{
  "n_experts": 128,
  "router_score": "softmax",
  "norm_place": "pre",
  "init": "normal",
  "init_std_up": 0.0383,
  "train_tokens": 820200000
}
Below are experts of layer 3 (counted from 0) of a mixture-of-experts language model. Rows are named router (the router's row for the expert), gate (a neuron's input weights, with its number), up (a neuron's input weights, with its number), down (a neuron's output weights, with its number) and show model dimensions 80-159. Each number is 50 + 12 x the weight over its row's rms, rounded and kept within 0 to 99.
After each expert's rows: "comes after" lists some tokens at least twice as common just before its tokens as in all text. This comes from a sample of Wikipedia text that the model never trained on. Tokens count by the router's weight.

# expert 70
router:38 58 34 39 26 62 48 41 32 32 40 46 73 35 58 53 58 58 62 62 76 42 55 65 54 78 67 36 58 49 39 51 60 56 73 61 55 33 58 53 54 87 58 62 68 46 51 63 72 55 40 64 27 36 61 74 68 61 47 52 53 45 28 47 46 58 54 46 43 36 29 32 61 52 54 42 32 49 47 64
gate0:50 66 40 62 63 30 44 46 59 58 44 53 42 48 58 77 55 60 40 65 31 49 47 64 61 62 48 64 39 42 58 35 62 48 44 29 47 54 55 52 23 56 35 46 22 46 58 45 38 61 62 53 40 45 45 55 60 52 45 44 52 64 69 34 50 41 42 71 53 51 60 63 36 55 21 49 60 32 20 58
up0:58 65 44 54 56 56 69 57 58 51 59 54 38 58 48 32 46 47 63 64 63 50 44 43 42 38 47 63 48 50 14 48 49 42 40 40 66 37 44 41 59 45 55 65 65 49 50 44 72 41 51 66 44 95 37 48 53 52 40 29 40 51 41 56 59 52 34 31 44 58 45 46 47 64 41 47 53 60 68 47
down0:45 57 64 54 64 37 56 46 64 33 72 53 53 53 37 19 56 66 64 46 33 38 52 66 16 46 71 52 45 63 49 35 31 56 40 65 53 70 52 40 63 38 33 59 46 57 58 60 42 58 51 41 58 57 36 29 65 49 54 49 55 26 73 32 57 38 49 48 15 57 34 54 45 50 38 56 40 48 53 39
comes after: ".", ",", ".\n\n", " where", " that", "1"

# expert 28
router:33 39 48 68 28 62 47 60 37 57 41 67 56 60 56 43 57 50 64 70 48 47 36 61 50 52 34 68 64 44 37 61 34 54 52 61 28 43 45 53 65 61 42 51 49 64 50 52 40 51 33 50 65 65 65 52 68 48 33 59 45 65 44 64 56 52 51 68 61 29 46 42 63 73 69 39 41 41 63 43
gate0:58 60 46 68 36 61 41 44 61 48 59 37 46 74 57 59 42 32 65 43 34 42 55 61 52 64 44 75 44 80 36 43 47 62 41 37 39 43 34 39 37 59 57 46 53 42 64 46 60 40 37 34 38 33 40 71 37 43 56 36 55 33 56 25 30 56 36 47 54 54 59 60 56 44 54 41 38 50 82 36
up0:49 41 53 52 48 37 31 63 68 48 42 74 44 40 22 56 70 56 48 42 73 47 43 38 49 34 66 40 46 46 66 58 60 37 57 62 39 61 70 59 37 35 65 42 28 70 42 51 49 57 67 43 65 45 63 41 64 50 49 71 61 63 41 69 63 63 57 63 65 53 51 45 35 74 45 48 59 32 46 55
down0:65 48 59 33 37 32 34 51 68 27 51 36 70 64 43 39 35 60 49 50 42 59 58 51 50 54 57 54 37 64 24 54 35 32 52 71 48 52 43 56 51 33 34 51 52 44 42 51 65 28 68 64 56 52 46 44 47 56 71 57 48 58 36 49 54 34 36 52 56 58 62 51 41 74 54 64 75 43 51 85
comes after: "=", "orn", ":", " =\n\n", ",", " ("

# expert 32
router:54 50 29 55 54 44 52 57 29 35 39 61 70 39 49 59 50 41 50 34 47 62 44 76 49 40 44 32 69 50 23 58 43 65 45 66 65 45 58 48 42 54 58 40 50 38 56 48 74 66 46 47 27 60 64 57 67 43 51 54 42 57 45 41 45 43 69 75 45 63 36 38 60 39 62 59 41 59 40 62
gate2:58 56 58 48 48 41 65 77 51 62 38 49 67 39 26 57 51 49 63 46 53 51 48 63 54 57 59 40 59 32 49 37 50 48 55 68 62 66 73 37 49 54 61 79 43 63 49 44 37 42 66 53 51 41 52 46 53 69 39 54 62 49 54 66 50 49 57 51 45 38 42 63 41 46 51 60 90 48 52 40
up2:40 36 50 59 55 23 67 62 41 52 26 62 55 40 27 77 44 34 55 42 54 74 49 56 41 61 76 36 65 31 53 53 46 46 69 69 43 50 71 33 44 47 59 60 46 57 55 53 39 64 53 69 44 49 59 57 42 58 37 42 42 45 43 58 34 45 59 51 44 47 33 56 50 22 59 60 69 59 53 39
down2:48 62 65 49 51 48 59 46 53 48 57 54 65 29 50 22 65 37 63 44 61 52 78 34 57 34 55 45 46 64 74 65 54 52 40 61 49 31 51 49 40 74 60 46 51 47 58 73 40 59 65 16 35 68 46 62 54 62 39 48 59 44 55 45 28 43 50 55 54 41 52 54 38 58 54 42 51 69 39 48
comes after: " |", "-", ".", " B", " (", "|"

# expert 111
router:51 39 42 30 37 49 55 50 27 52 70 35 53 39 44 36 47 54 51 43 41 31 65 48 51 65 66 69 51 41 59 63 41 56 27 57 65 42 45 55 80 41 84 39 46 71 30 32 44 39 45 43 48 73 34 68 39 33 58 48 59 42 25 59 61 36 64 47 69 49 45 60 64 71 52 30 52 50 44 48
gate0:57 56 44 41 53 76 38 47 49 37 54 45 27 58 56 32 36 62 35 39 63 28 41 57 53 71 52 63 68 53 54 63 24 48 49 57 46 62 64 43 67 64 51 26 60 55 45 58 32 50 56 47 68 44 57 50 61 50 57 55 61 56 56 59 47 42 48 42 47 49 37 33 37 26 44 68 50 58 27 57
up0:32 66 50 42 24 60 37 45 47 77 47 55 56 36 61 57 44 62 46 60 36 48 56 48 58 53 34 58 44 47 60 43 48 63 33 63 49 47 35 58 50 39 50 51 55 55 46 67 45 53 14 55 43 48 36 69 60 56 47 32 55 53 46 48 44 54 36 73 66 58 60 36 46 87 35 46 59 57 54 47
down0:61 47 76 54 43 28 62 48 53 30 58 34 54 53 42 45 57 57 49 64 33 46 39 55 52 55 59 48 67 47 38 53 41 55 54 58 58 73 54 36 48 55 34 51 67 36 55 32 33 63 48 47 32 59 77 29 51 67 45 48 54 82 66 59 56 47 51 42 43 57 41 63 59 45 50 61 55 38 41 52
comes after: "s", "es", "\"", "ion", "ation", "ia"

# expert 61
router:38 66 47 40 46 42 68 59 43 71 29 48 46 70 51 67 61 46 39 43 61 40 52 44 47 59 50 67 59 54 59 53 58 43 42 51 50 67 74 67 87 72 55 60 51 41 37 38 51 51 59 53 44 67 66 55 54 65 57 57 59 71 45 52 49 48 61 48 61 38 48 24 49 47 27 45 49 59 40 52
gate0:66 47 46 37 59 51 42 41 57 69 55 42 74 42 54 48 46 38 51 64 59 74 31 55 60 36 48 67 64 35 67 43 46 57 42 79 61 59 46 62 47 50 32 65 42 60 54 74 41 57 32 45 28 54 47 59 67 46 60 74 49 59 29 54 23 44 40 42 38 59 47 60 56 25 45 57 54 63 44 41
up0:57 61 57 44 40 47 42 52 60 26 37 51 71 43 55 56 58 69 44 32 33 41 56 41 34 26 54 34 59 47 48 57 46 54 57 60 44 57 48 64 49 43 42 57 64 51 69 34 43 48 44 55 46 50 51 37 65 41 59 56 80 60 56 47 69 63 31 51 43 57 28 54 41 48 30 53 65 59 35 39
down0:27 42 51 46 45 56 52 60 41 60 58 41 60 62 57 39 48 52 44 55 75 39 56 31 75 49 70 49 51 31 55 56 37 40 68 61 41 50 33 62 68 59 62 52 53 48 33 46 48 44 32 64 42 47 45 86 44 72 54 70 53 48 53 47 47 57 17 47 68 53 47 56 39 50 37 41 39 29 59 37
comes after: " w", ",", " wh", " l", " be", " he"

# expert 33
router:39 30 69 50 42 41 48 47 47 43 23 51 76 55 72 63 44 49 41 43 53 37 35 37 59 45 51 57 43 41 43 82 49 41 69 41 56 39 71 60 55 42 37 49 49 51 56 53 37 46 61 47 50 50 73 39 51 33 68 45 65 47 34 52 43 50 45 43 43 50 42 42 59 42 49 41 60 52 23 52
gate0:52 67 35 28 49 41 50 44 56 28 51 52 62 51 58 62 37 45 32 54 56 47 46 63 42 41 63 41 44 44 47 38 38 61 65 59 24 34 62 51 56 24 38 43 39 66 57 36 38 58 54 38 71 32 48 54 51 33 62 27 61 56 45 61 54 53 57 61 54 40 51 54 20 69 75 29 61 40 55 59
up0:47 65 64 68 57 62 36 32 54 60 63 48 35 43 49 31 64 46 74 59 56 46 50 30 65 49 36 69 52 55 59 53 46 46 36 59 60 52 64 32 47 67 57 65 45 32 49 81 62 54 18 57 41 55 64 51 48 70 36 75 34 50 57 40 58 45 22 74 62 42 50 42 62 56 55 46 63 54 68 36
down0:29 44 56 43 65 52 60 45 46 41 64 30 28 48 47 33 66 49 58 31 41 25 55 52 36 75 47 29 65 51 56 53 70 54 68 71 38 39 50 32 52 45 45 41 48 42 49 76 31 42 46 57 52 54 34 50 32 49 28 54 48 36 53 45 47 46 40 51 63 47 64 57 32 51 50 40 24 53 67 53
comes after: " v", " n", " d", "v", " ex", " m"

# expert 120
router:50 49 34 30 53 57 59 27 59 51 56 70 66 46 40 55 50 68 49 50 51 59 58 46 62 42 38 64 41 49 54 48 50 47 56 67 54 49 37 40 34 41 37 66 30 30 43 65 36 54 65 54 46 72 64 42 38 52 51 38 42 33 52 44 49 40 43 48 24 48 47 55 66 50 62 50 24 58 49 47
gate2:53 46 49 38 65 55 67 40 66 47 67 51 48 56 26 60 42 59 54 51 37 62 41 59 55 65 62 56 44 44 59 29 49 51 49 66 69 44 56 42 40 33 37 52 26 52 35 51 48 41 43 45 93 54 58 50 30 53 37 36 50 39 42 43 37 70 45 34 57 39 31 70 50 42 21 51 46 47 43 49
up2:42 59 42 49 41 39 54 50 76 64 79 80 55 60 53 68 35 41 39 56 24 61 49 63 50 36 53 63 59 65 34 26 33 43 55 45 58 41 39 45 31 48 48 35 34 48 28 41 45 45 47 48 80 41 49 45 25 43 55 37 56 51 63 28 45 60 32 35 52 50 49 57 37 63 34 48 52 53 20 52
down2:36 67 61 72 64 39 69 55 49 38 62 52 51 37 72 54 45 57 51 50 56 46 54 64 54 60 46 52 40 55 60 48 49 44 59 44 55 45 77 60 62 57 64 50 31 45 75 43 59 61 45 64 48 51 46 45 54 68 37 46 78 37 45 60 93 47 47 65 58 31 52 63 48 46 43 47 42 47 63 54
comes after: " G", " B", " H", " J", " D", "."

# expert 35
router:41 53 86 60 58 58 61 37 61 59 64 49 57 70 38 55 55 49 56 55 28 46 64 61 22 34 58 71 44 49 59 39 56 60 63 49 27 40 43 35 39 43 62 38 52 61 62 61 56 32 53 45 59 41 51 68 54 39 41 43 47 64 62 48 47 48 49 46 51 45 53 64 27 69 59 40 51 44 58 43
gate0:56 78 48 40 56 47 70 66 60 54 34 76 60 69 47 62 60 48 51 74 56 60 73 44 42 44 55 51 49 51 47 57 53 50 57 63 52 52 44 30 25 57 42 49 45 47 58 61 46 46 63 38 41 59 42 45 49 39 59 55 66 58 44 51 37 46 52 39 62 57 58 56 41 61 49 49 59 70 55 34
up0:23 63 40 69 59 76 48 43 57 55 54 50 54 50 53 50 49 27 25 89 54 12 55 63 39 42 52 50 44 50 71 61 75 54 63 47 66 48 54 57 40 53 38 47 48 56 62 84 46 63 48 51 38 56 56 64 51 54 34 30 56 50 36 36 46 50 30 63 39 41 48 61 62 53 56 45 45 50 51 57
down0:44 34 56 54 50 59 62 43 53 51 58 65 66 47 53 47 45 53 56 42 63 41 60 49 61 50 34 55 46 57 57 49 41 58 67 59 67 48 52 38 49 41 36 55 44 51 53 67 37 48 50 28 31 28 42 43 43 58 39 46 53 42 69 49 66 27 37 82 63 57 57 45 37 49 33 35 55 58 53 30
comes after: "ed", "s", "ing", "ation", "es", "ion"

# expert 65
router:26 37 51 45 35 35 66 56 45 49 38 35 70 51 72 72 44 54 29 29 63 32 55 43 45 36 34 54 55 53 52 72 74 41 53 65 37 59 56 60 40 45 67 45 45 29 45 51 55 51 37 44 43 35 66 40 46 50 66 43 40 53 42 66 46 63 46 71 67 36 70 59 58 72 42 52 56 61 51 55
gate0:56 38 51 52 41 49 55 46 51 41 47 24 54 57 58 56 39 74 46 23 52 35 44 46 46 45 35 36 35 50 61 50 59 31 50 62 55 74 41 53 55 62 52 48 56 40 71 39 48 39 53 53 56 61 50 20 70 66 53 56 56 46 52 73 63 47 40 50 40 51 70 62 48 33 43 46 70 46 38 70
up0:57 39 47 48 52 75 46 54 44 60 50 51 47 68 38 35 55 68 82 47 55 39 27 43 40 54 54 59 51 62 63 44 40 36 41 35 61 57 77 62 69 60 79 66 52 52 53 54 71 44 60 40 53 50 53 31 61 76 54 57 51 62 57 64 46 47 38 68 40 50 61 42 63 46 23 58 43 59 60 77
down0:67 58 56 59 66 44 56 59 23 30 30 60 60 55 53 38 33 30 37 50 32 53 45 70 50 58 29 26 46 79 52 46 62 58 43 41 41 62 57 55 57 34 45 56 57 29 49 48 52 60 37 41 45 73 55 29 47 38 40 56 48 47 48 32 56 61 35 53 56 35 53 84 73 56 50 55 67 47 60 63
comes after: " in", " ", "20", "19", " In", "In"

# expert 36
router:61 43 71 58 42 31 59 51 37 75 41 21 52 71 66 65 39 53 43 44 54 29 50 32 50 40 35 59 64 59 69 49 68 43 58 40 51 59 58 67 48 25 54 63 48 26 45 41 64 48 60 42 51 59 56 41 43 70 28 57 53 53 55 75 49 54 56 53 45 62 44 48 50 42 38 46 62 50 57 40
gate0:64 44 64 54 57 46 50 49 57 36 25 65 44 47 56 31 54 55 37 59 45 43 66 43 66 47 24 61 32 45 54 32 49 58 53 50 44 28 50 55 36 62 54 42 61 70 36 70 56 47 40 44 41 61 57 51 71 55 69 56 43 55 48 53 67 59 43 54 59 43 49 56 33 33 52 54 56 38 34 18
up0:42 41 54 52 49 62 51 33 40 51 67 59 54 62 47 46 57 44 54 54 47 64 47 59 46 34 72 68 65 61 35 29 39 46 50 63 44 45 40 37 55 40 52 36 36 61 58 13 52 52 76 66 62 40 26 71 42 35 35 37 72 66 35 42 47 56 59 40 46 63 75 39 42 68 50 57 65 59 54 64
down0:45 61 56 37 57 40 47 55 52 54 50 38 32 43 28 63 62 75 72 46 35 77 62 63 47 55 37 70 58 57 65 41 56 44 46 58 40 41 59 42 81 48 37 57 61 72 37 44 45 70 60 47 45 61 54 53 69 45 48 58 58 51 55 72 55 50 45 65 36 61 75 47 54 70 42 56 38 33 68 65
comes after: " in", " s", " c", " comp", " part", " m"

# expert 27
router:38 29 54 54 51 38 66 62 48 46 26 67 68 65 66 63 40 32 40 42 36 49 30 40 65 41 72 41 31 52 45 59 57 38 55 52 30 28 74 68 35 60 51 40 64 32 61 41 48 63 39 50 47 26 56 70 53 26 75 40 50 59 58 37 39 72 47 51 57 31 36 60 55 44 59 43 69 57 39 56
gate0:48 58 38 60 45 44 55 75 40 53 56 66 59 45 39 27 41 46 51 33 40 50 59 52 44 70 68 56 63 44 23 28 44 47 61 53 46 49 33 56 32 26 42 21 38 51 53 52 42 35 55 67 42 40 55 60 55 52 39 40 50 36 63 31 39 60 46 48 39 40 42 63 42 53 70 51 40 58 63 47
up0:43 37 66 60 55 26 57 56 46 48 56 54 47 68 68 32 39 43 67 42 27 73 46 56 36 37 38 59 35 55 34 35 51 35 33 58 57 33 51 32 84 65 59 55 48 47 61 50 72 45 31 43 51 31 42 35 51 52 50 56 59 52 55 53 32 46 66 35 64 28 47 37 64 54 60 58 37 34 53 51
down0:52 31 55 53 43 48 67 40 45 41 33 50 30 50 70 46 42 56 54 58 51 48 38 35 36 41 36 53 61 45 44 57 55 66 60 58 52 60 39 60 09 50 64 38 37 43 55 10 64 59 61 52 62 52 55 56 40 32 69 67 29 39 80 49 62 58 65 49 55 67 58 25 40 34 61 48 49 71 60 53
comes after: " v", " ", "v", " V", " c", " m"

# expert 118
router:55 62 38 51 59 42 39 71 56 56 36 41 52 65 42 39 33 57 45 43 57 55 56 31 55 38 66 44 57 38 50 46 42 40 63 58 43 63 63 58 59 55 55 56 44 69 32 37 25 44 59 46 26 48 70 44 39 62 46 62 66 50 47 49 37 30 39 52 62 50 40 38 47 38 28 45 26 50 53 38
gate0:77 67 61 46 67 71 20 62 63 44 62 35 41 51 58 33 54 41 72 51 38 37 67 36 43 52 25 46 55 61 57 43 54 42 40 34 41 42 38 50 39 59 53 53 45 40 51 63 59 39 40 41 61 36 51 54 54 43 51 53 39 63 46 47 59 73 53 69 67 43 74 59 34 68 51 51 52 59 61 62
up0:43 55 41 47 38 43 62 65 52 33 71 59 64 67 58 57 45 66 29 59 60 44 52 65 50 37 43 43 70 44 52 44 39 59 58 61 51 54 41 48 70 57 52 75 32 53 46 32 70 59 28 40 51 52 37 32 62 46 77 56 44 64 39 41 48 44 64 25 62 57 44 58 61 45 57 50 53 41 57 64
down0:27 69 53 50 37 79 37 30 91 54 64 65 56 44 45 46 51 49 32 42 52 53 50 69 56 29 41 56 41 62 42 50 47 47 43 56 24 72 43 44 44 58 22 40 40 74 53 22 52 63 61 46 73 44 49 35 51 64 51 42 46 60 51 51 37 42 46 55 46 48 74 42 56 58 46 41 56 43 51 57
comes after: " (", " was", " is", " \"", " as", " were"

# expert 126
router:41 40 35 36 33 35 54 54 67 44 56 47 35 39 62 67 48 75 59 44 37 41 58 64 41 33 48 34 64 66 42 62 32 45 47 51 51 47 40 29 63 49 43 38 60 32 50 40 42 55 26 13 61 57 64 49 69 37 63 44 53 65 55 61 32 58 51 55 49 70 61 45 63 48 70 31 61 63 58 66
gate0:43 41 51 46 45 38 48 55 31 63 46 62 37 36 54 52 49 49 42 50 61 33 40 48 18 54 54 58 55 37 60 66 50 63 56 36 59 52 52 54 45 75 36 72 53 44 51 46 83 43 42 52 53 58 48 50 55 41 47 32 35 45 44 58 33 54 58 26 66 50 34 43 47 53 49 37 35 32 56 63
up0:40 44 29 53 44 64 38 43 50 45 38 50 44 44 46 53 63 49 42 53 44 62 46 67 58 45 81 51 40 60 73 38 46 51 44 47 41 43 35 27 51 36 37 55 56 57 64 49 54 41 55 39 60 49 44 52 72 51 52 47 34 43 59 49 59 17 46 34 46 73 53 44 50 48 69 45 65 42 72 82
down0:56 63 52 60 66 25 34 80 40 42 58 40 43 59 45 54 45 57 50 49 64 53 71 37 51 26 24 44 48 68 42 52 37 45 48 49 42 48 65 54 50 61 35 66 55 41 52 47 35 41 33 51 33 50 68 49 38 44 55 46 55 51 47 36 53 52 56 51 53 41 48 43 72 41 32 57 33 62 39 50
comes after: " \"", " (", "-", "==", " the", ".\n\n"

# expert 101
router:38 44 78 57 44 71 36 30 41 73 75 68 41 42 45 60 65 58 56 51 58 63 41 60 58 29 47 45 44 50 64 39 58 56 47 55 49 61 62 43 44 44 52 49 63 67 64 66 55 56 66 59 78 30 49 57 49 33 30 51 60 46 73 56 39 72 48 38 65 51 35 43 36 30 55 56 57 48 47 47
gate0:61 45 55 60 66 60 53 49 56 51 62 37 35 43 49 54 34 46 30 19 46 55 52 48 66 43 53 52 33 50 45 40 71 58 52 68 32 58 57 60 48 46 54 53 42 53 59 46 55 34 55 67 26 69 48 43 72 57 34 52 51 39 24 68 48 38 66 35 32 45 62 50 61 42 52 53 49 64 66 55
up0:53 58 45 35 39 37 68 48 57 46 33 61 55 63 70 59 55 65 75 33 63 37 47 48 33 58 44 73 40 58 49 58 46 39 48 47 46 38 45 44 32 62 74 28 55 43 44 35 45 43 32 32 77 43 54 40 44 38 60 47 51 79 61 34 47 57 57 62 60 64 54 62 48 71 58 45 72 32 40 66
down0:48 70 61 76 56 43 28 67 36 41 30 54 28 52 78 70 58 40 52 66 53 70 42 46 49 45 40 33 55 68 38 72 63 38 47 26 60 55 52 50 35 48 37 52 48 69 58 45 75 48 30 63 30 48 70 49 81 65 48 51 42 51 31 51 57 49 73 46 50 68 32 61 50 31 51 64 48 50 50 43
comes after: "ed", "ation", "s", ")", "own", "ated"

# expert 99
router:65 38 41 45 59 58 41 38 47 58 50 43 43 46 39 65 49 68 54 61 50 63 70 64 52 42 36 69 36 65 40 64 53 60 34 50 60 53 29 52 32 54 45 73 53 43 62 56 56 58 64 61 47 74 69 42 46 61 37 48 29 22 31 53 55 39 50 62 40 60 49 55 69 39 73 47 30 54 74 48
gate2:45 62 44 44 55 45 55 42 45 68 82 67 27 45 62 59 71 33 40 48 36 47 51 69 44 59 63 63 72 71 48 55 38 53 53 55 56 38 46 52 46 36 36 35 35 40 46 50 22 62 52 49 63 39 67 32 23 54 36 48 73 61 60 40 45 37 54 51 49 61 53 47 39 56 42 61 45 61 54 47
up2:40 37 29 57 54 56 57 47 59 61 67 53 54 56 53 56 62 41 31 44 53 52 48 75 51 41 71 61 76 57 33 53 50 52 48 73 43 69 57 40 37 21 45 58 56 38 46 54 44 58 67 40 56 42 55 43 50 61 47 46 64 57 50 42 42 49 56 59 39 58 59 54 39 31 44 68 56 47 35 44
down2:49 40 23 60 42 44 40 52 46 39 59 60 55 47 75 51 37 47 40 67 47 41 70 41 50 51 53 68 34 77 60 27 33 56 44 60 63 59 34 44 36 48 48 59 62 53 54 63 49 36 60 51 66 59 68 39 47 62 65 51 55 53 63 43 37 25 70 15 28 37 51 64 52 27 47 56 58 34 40 41
comes after: " S", " K", " F", " W", " G", " T"

# expert 29
router:33 51 36 33 48 34 68 65 49 40 56 33 61 64 39 40 33 66 39 66 55 43 63 45 65 39 43 53 52 29 37 58 58 33 44 51 68 64 48 64 74 27 52 25 40 45 51 40 33 44 33 38 39 60 55 39 52 64 45 69 61 70 26 36 28 43 39 60 51 39 46 50 58 56 33 59 60 65 46 57
gate0:44 46 39 33 71 37 26 35 52 40 54 49 25 59 57 50 69 43 59 48 52 28 59 39 37 46 45 64 64 30 50 55 39 36 56 54 65 57 56 46 35 35 41 45 56 65 48 60 48 61 56 76 28 80 48 48 59 67 43 34 54 56 46 58 69 50 50 49 38 53 47 39 56 42 32 57 56 37 58 42
up0:52 24 35 45 55 40 28 25 43 49 41 63 52 60 67 67 49 56 46 44 66 49 43 59 32 63 62 27 40 57 54 53 52 45 60 37 26 68 63 36 70 49 60 46 60 50 41 41 44 49 47 68 48 28 58 43 69 70 65 53 43 45 52 51 53 66 54 56 46 38 35 55 32 60 52 46 49 54 43 38
down0:43 64 53 44 32 58 39 23 48 68 36 43 61 24 23 53 38 39 83 50 49 66 38 72 48 42 59 44 53 64 42 49 29 40 57 36 46 57 68 42 64 40 49 53 48 57 44 59 49 53 31 59 62 41 29 68 49 60 45 40 51 52 56 38 32 59 63 59 44 52 40 30 47 70 51 40 49 53 58 46
comes after: " was", " a", " to", " p", " and", " is"

# expert 45
router:36 36 50 53 44 44 43 55 47 45 44 43 66 53 70 60 29 53 33 37 62 48 32 52 44 24 35 38 49 69 47 73 48 65 64 53 38 47 68 59 46 62 44 63 42 27 67 35 66 64 42 53 40 50 65 49 65 73 59 44 23 46 60 55 50 49 41 40 44 25 48 58 67 45 65 48 53 47 47 56
gate0:54 51 64 60 46 47 68 45 54 56 54 44 53 71 44 59 59 65 48 56 45 58 42 14 47 53 44 44 59 60 36 29 63 50 35 47 53 73 47 55 60 32 52 38 54 61 47 45 39 57 58 54 61 52 41 33 57 34 49 29 39 70 50 39 64 29 59 50 49 53 61 21 61 40 37 52 47 28 22 59
up0:57 58 65 40 55 48 60 46 45 42 59 37 38 56 39 40 39 49 51 58 38 47 60 39 60 38 47 64 49 46 40 36 62 63 35 55 58 21 42 26 57 52 70 54 47 60 54 67 51 42 31 40 59 49 32 61 40 46 61 70 61 84 60 28 55 51 45 34 60 61 52 32 43 56 42 68 54 57 43 39
down0:52 63 53 24 50 33 36 50 68 55 40 58 56 47 49 34 39 56 51 69 45 36 49 46 66 59 67 65 66 52 59 46 55 70 59 65 70 27 37 43 29 30 42 54 46 27 64 40 80 62 32 66 47 40 55 53 31 58 56 60 67 68 40 57 55 55 55 74 59 45 54 54 34 58 58 38 46 54 59 72
comes after: " in", "c", " In", "C", "st", " C"

# expert 51
router:43 36 36 31 67 39 59 54 44 22 32 63 57 53 58 44 41 56 31 59 45 59 44 66 34 41 55 37 61 47 56 59 63 57 59 67 55 38 42 62 45 68 33 50 61 27 54 64 50 64 25 57 43 50 70 55 62 42 55 40 31 50 38 16 27 54 39 26 42 29 45 55 56 50 73 38 53 61 60 61
gate0:58 57 63 61 46 32 68 62 40 40 46 39 51 61 27 56 50 52 60 45 51 56 36 54 28 56 41 53 44 50 54 36 50 58 54 48 50 56 49 49 45 31 56 68 54 55 46 32 51 46 66 40 55 57 29 40 54 62 34 48 43 60 55 69 56 46 59 45 59 63 63 37 55 62 34 29 38 18 36 49
up0:42 67 48 42 63 46 58 67 67 66 49 46 49 58 48 43 44 37 47 32 61 45 39 45 38 57 67 42 29 49 53 47 47 39 64 35 38 47 67 75 40 37 44 69 36 62 50 30 47 51 54 59 49 36 42 41 33 45 63 26 69 80 69 59 43 47 57 22 47 40 41 41 45 48 36 62 83 39 40 54
down0:26 69 54 59 59 41 60 55 51 44 56 49 45 36 32 44 62 53 29 50 58 45 42 47 65 53 56 31 57 41 44 58 46 40 58 62 42 35 59 36 62 56 70 29 41 37 16 23 44 53 50 47 49 12 42 50 34 57 64 23 51 81 54 56 38 32 49 58 45 46 43 38 48 36 30 60 42 67 29 54
comes after: " |", ",", ":", "a", " of", " and"

# expert 22
router:35 33 18 29 59 62 64 57 51 39 55 56 74 35 72 42 52 40 37 41 62 71 42 77 54 46 55 29 67 36 57 53 52 65 72 51 66 40 48 74 65 71 43 37 54 46 51 56 54 57 45 64 42 52 63 57 57 50 59 46 43 53 58 38 50 42 39 41 31 38 36 38 64 30 60 62 47 62 39 61
gate0:48 49 64 59 36 54 33 46 50 60 54 50 42 52 51 61 55 53 52 38 31 62 52 45 68 55 49 46 45 60 42 40 37 42 43 21 53 48 37 15 49 51 38 37 33 57 53 33 30 38 59 52 46 25 19 32 60 42 66 59 39 61 59 46 47 53 49 42 72 79 56 45 36 47 51 49 34 62 44 47
up0:54 48 49 46 67 50 52 55 55 29 54 59 55 48 58 55 37 41 44 40 67 68 34 58 71 47 67 42 61 42 63 68 69 52 35 35 65 40 55 36 57 58 31 41 40 67 80 55 49 65 58 57 52 57 59 37 49 71 53 54 50 48 48 62 75 57 38 38 42 60 43 27 51 44 55 46 47 53 37 45
down0:43 54 62 74 63 62 35 39 47 37 51 54 49 43 48 49 50 35 48 66 54 56 89 38 46 54 47 38 71 31 54 47 56 48 37 47 43 15 39 65 53 55 43 57 63 26 68 47 51 50 38 34 43 57 51 52 51 40 38 50 38 46 58 32 69 49 62 32 65 37 48 57 47 59 54 32 71 52 82 46
comes after: "\n", ")\n", ".\n", "|", "==\n", " |\n"

# expert 11
router:42 37 21 36 61 50 61 54 41 36 58 52 72 30 50 35 35 47 34 54 54 61 53 69 57 36 40 53 27 32 75 57 62 64 51 70 72 52 40 52 39 53 35 35 41 56 64 71 46 63 43 62 52 47 62 57 45 41 58 54 47 31 44 51 64 41 57 48 24 32 34 36 70 35 61 61 59 52 38 42
gate0:61 61 60 51 63 35 63 48 50 66 48 34 32 52 48 59 71 50 49 71 45 60 57 45 26 45 49 57 63 69 47 42 66 48 35 39 48 42 59 69 58 36 49 54 56 62 56 48 63 49 76 35 38 55 60 40 44 65 46 66 30 48 43 54 39 45 47 72 34 70 69 47 31 51 40 62 49 64 60 37
up0:50 39 39 43 58 48 64 40 22 60 71 35 58 54 56 43 48 53 34 46 62 66 50 45 57 51 46 59 56 31 67 56 46 57 47 60 57 43 66 97 75 50 32 22 52 41 63 67 70 67 49 59 42 53 53 61 35 46 59 64 56 56 35 59 64 40 57 47 37 58 48 33 58 54 53 58 59 66 44 34
down0:54 51 56 61 52 30 53 66 74 52 48 69 32 37 36 48 53 60 41 47 43 74 43 50 49 50 24 54 59 97 56 51 45 37 82 41 37 44 50 63 31 52 61 32 54 42 57 67 44 49 44 48 36 48 75 51 57 55 56 55 38 57 48 59 38 39 35 61 39 52 50 63 51 63 44 72 67 71 64 39
comes after: "\n", ")\n", "|", ".\n", "2", "3"